config.toml
n_experts = 160
experts_per_token = 8
hidden_act = "gelu"
qk_norm = false
dataset = "wikipedia_en"
Below are experts of layer 5 (counted from 0) of a mixture-of-experts language model. Rows are named router (the router's row for the expert), up (a neuron's input weights, with its number), down (a neuron's output weights, with its number) and show model dimensions 0-159. Each number is 128 + 24 x the weight over its row's rms, rounded and kept within 0 to 255.
Before each expert's rows: "gets" lists some tokens that make up at least twice as much of what it gets as of all text. This comes from a sample of Wikipedia text that the model never trained on. Tokens count by the router's weight.

# expert 109
gets: ".", " .", "?", "(", " [", " Clade"
router [164 150 133 127 129 114 110 133 121 135 150  99 149  88 103 146 134  91 158 132 124 122 155 100 129 140 103 119 105 116  81 104 148 138 146 141 140 130 157 127 112 112 122  71 103 150 139 137 164 123 163 130 132 141 128 140  81 153 162 158 124 131  90  83 131  96 147 138 117  89 120 134 103 131 110 140  85 167 133 161 174 149  91 137 106  91 146 128 147 115 108 105 173 149 119 136 154  81 144 118 132 148 131 165 113 167 135 128  88 114 100 151 109 167 125 151 105 128  99  82 149 118  92  98 111 128 152 151 153 119 131  90 113 159 149 146 125 147  85 116 162  91 158 105 117 100 107 152  98  91 146  97  90 138 100 139 134 159 106 127]
up0 [ 98  49 130 113 143 123 133 109 103  87 128 123 113 142 125 136 118 134 145 119  95 179 125 146 145 104  84 158 126 127 134 160 129  91  88 134 119 180 135 109 145  94 106 138  79 151 119 123  99 153 152 112  98 115 143 108 152 141 130 168 130 139 113 144 136 144 143 150 138 165 133 144 135 154 148 120 156 119 142 130  83 132 152 108  92 110 184 162 160 134 182 120 146  77 120  93 116 142  80 119 132 139 127  99 114 115 120  74 104 104 141 164 141 126 127  81 127 140 106 133 126 155 118 153 141 155 182 158 145  87 135 135 132 119 134 115 146 153 129 146  89 102 143 142 145 170 145 118 125 109 115 124 136 155 117 133 151 131 148  89]
down0 [107 153 112 120  53 125 122 131 126 106 140 115 175 127  92 120 130 120 126 145 143  85 138 124 123 125 128 129 154 139 145 129 120  92 138 133 112 141 130 116  89 114 130 128 112 125 131  99 145 162 154 159  83 108 158 103  75 152 165 140 114 146 104 135  71 134 135 125 121 148 131 158 103 119 125 149 122 117 146 146 151 145 159 148 115 137 101 108 141 145 100 115 129 139 134 148 122  97 147 132 154 132 112 154 125 100 129 135  89 138 159 132 112 135 122  94  89 166  85 137  97 125 117 121 102 168 124 167  95 120 156 150 122  97 115 135 207 153 117 100 193 173 155 104 178 113 140 105 167 131 113  78 119 123 128 148 113  97 140 152]

# expert 52
gets: " in", " for", " of", " on", " by", " to"
router [147 111 138  86 161 100 117 155 127 135 100  87 108 103 128 127  82  90  78 141 174 130 146 124 148 130 124 118  99 135 111 158  95 145  94 162 125 131 166 121 112 127 104 128 130 126 124 146 129 145  88 108 144 132 140 124 139 133 163 135 132  98 116 101  88 122 108 121 127 159 124 132 155 158 153 143 117 117 142 109 165 165 114 144 124 115 176 153 130 160  78 106 104  88 152 136 139 142  69 112 114 122  92 104 169 141 142  95  98 104 139 114 138  77  74 127 112 149 116  73 174 153 129 103 138 133 139 123 137 121  88 134 161  89 133 150 140 129 116 111 104  72 165 154 148 104 135 144  98 121 140 132 151 135 122 120 140  90 142 111]
up0 [134 149 105 128 149 120 104 147 159 124 117 123 118  64 116 143 105 118 160 130  96 128 114 123 118 138 104 196 113 187 150 128 117 116 112 127 145 159 150 112 114 151 148 150 148 117 160 132 128  98 142 145 111 119 140 113 136 116 138 140  65 156 112 102 102 114 147 148 103  94  95 124 102 172 134 117 142 127 152 122  82 142  77 157 142 167  85 117  98 135 138 103 134 128 131 115  90 120  92 127 105 105 123 122 121  97 142 133 189 107  80 152  88 142 159 155  69 105 150  81 124 135 158 139  96 132 122 116 145 129 172 118 132 113 139 112 133 151 180 110 117 124 110 151 148 107 109 150 133 135 137 133 109 168 160 112 126 100 140 119]
down0 [ 98 131 153 119  93 130  98 113 104 137 139 135 127 117 120 159  68 125 138 137 152 132 159 143 159 118 170  88 178 118 147 168 147 150 153 172 120 124 117 123 156 140 105 110 132 150  85 113 124 116 115 145 157 177 152 106 161 172 125 110 119  80 163 106 115  71 113 117 127 133 152  83 155 162 148 141 144 138 126  96 170 140 129  93 148 112 146 137  94 136 115 119 149 107 136 128 156 128 151 114 149 145 111 117 113 112 129 185 105 148 130 127 136 164  93 111 126  92 179  91 152 126 109 116 110 149 108 131 140 136 100 152 125 119 153  96 173 134 101 166 120 120 123 112 131 106 149 148 112  65  96 109  99 139 110 127 147 127 136 121]

# expert 104
gets: ".", "=", "-", "|", " \"", ";"
router [141 173 103  98 160 110 118 160 112 138 124 106 118  91 129 135 156  91 124 165 155 126 139  84 104 160 119 103 116 115  68 123 156 123 154 168 129 160  93  88 135 103 118 109  95 128 100 132 137 165 166 129 114 114  96 156 129 145 141 137 151  95 105  98 100  76 168 132 140 111 105 145  81 111 101 143  95 152 146 122 158  82  73 147 122 133 105 119 111 119 129  86 135 136 103 125 121 113  97 148 132 128 114 108  86 162 127 129  90 116  91 126 117 147 128 156 117 124 146 112 161 136  86 127 151 146 160 134 166 131 130 133 109 160 149 152 120 119  72 120 169 124 155 133 117 105 118 142 131 110 146 120 121 157 129 158 116 146 132 174]
up0 [151 102 137 135 144 136 135 155 150  85 169 139 109 111  67 122 108 124 104 127 149 129 103 122 133 114 133 127 127 102 113 123 148 137 149 119  97 154 127 143 110 154 132  72 156 163 143 116 124 131 117 137  97 102 135 125 137 114  90 138 153 107  70 134 118 116 109 112 151 111 129 150 107 129 178 148 153 108 125  83  85 120 152 172  93 130 117 124 118 109  79 157  99  92 106 145 168 128 136 135 163 144  72 109 111 162 149 124 171 159 164 145 131 133 118 137 127  88 134 122 104 116 138 133 140 125 129 158 132 117 135 119 120 116  72 143 135 161  82  89 136 133 123 176 131 124  98 139 112  66 127 143 158 146 158 121 183 142 106 108]
down0 [182 123 148 135 131 116 120 124 125 164 125 134 114 176 121 123 105 164  92 163 147 104 122 133 133 153 114 127 128 160 159 112 146 111 155 114 134  97 143 132 148 102 123 157 121 113  95 124 155 107  87 114 179 141 122 153 139 111  95 149 109 131 192 170 115 119  76 136 130 161 107 116 162 134 116 130 106 135 114 110  90 106 130 123 141 131 160 115 167 162 131 156 178 112 154 112 115 168 156 103 134  88 158 172 110 127 157 110 121 150 144 119 163 113 135  94 104 106 126 113 143 105 152 148 150 154 136 131 121 105 125 103 126 134  93 129  98 138 145 150 147  81 147 179 147 107 128  95 118 168 154 128  82 116 127  93  97 109  86 111]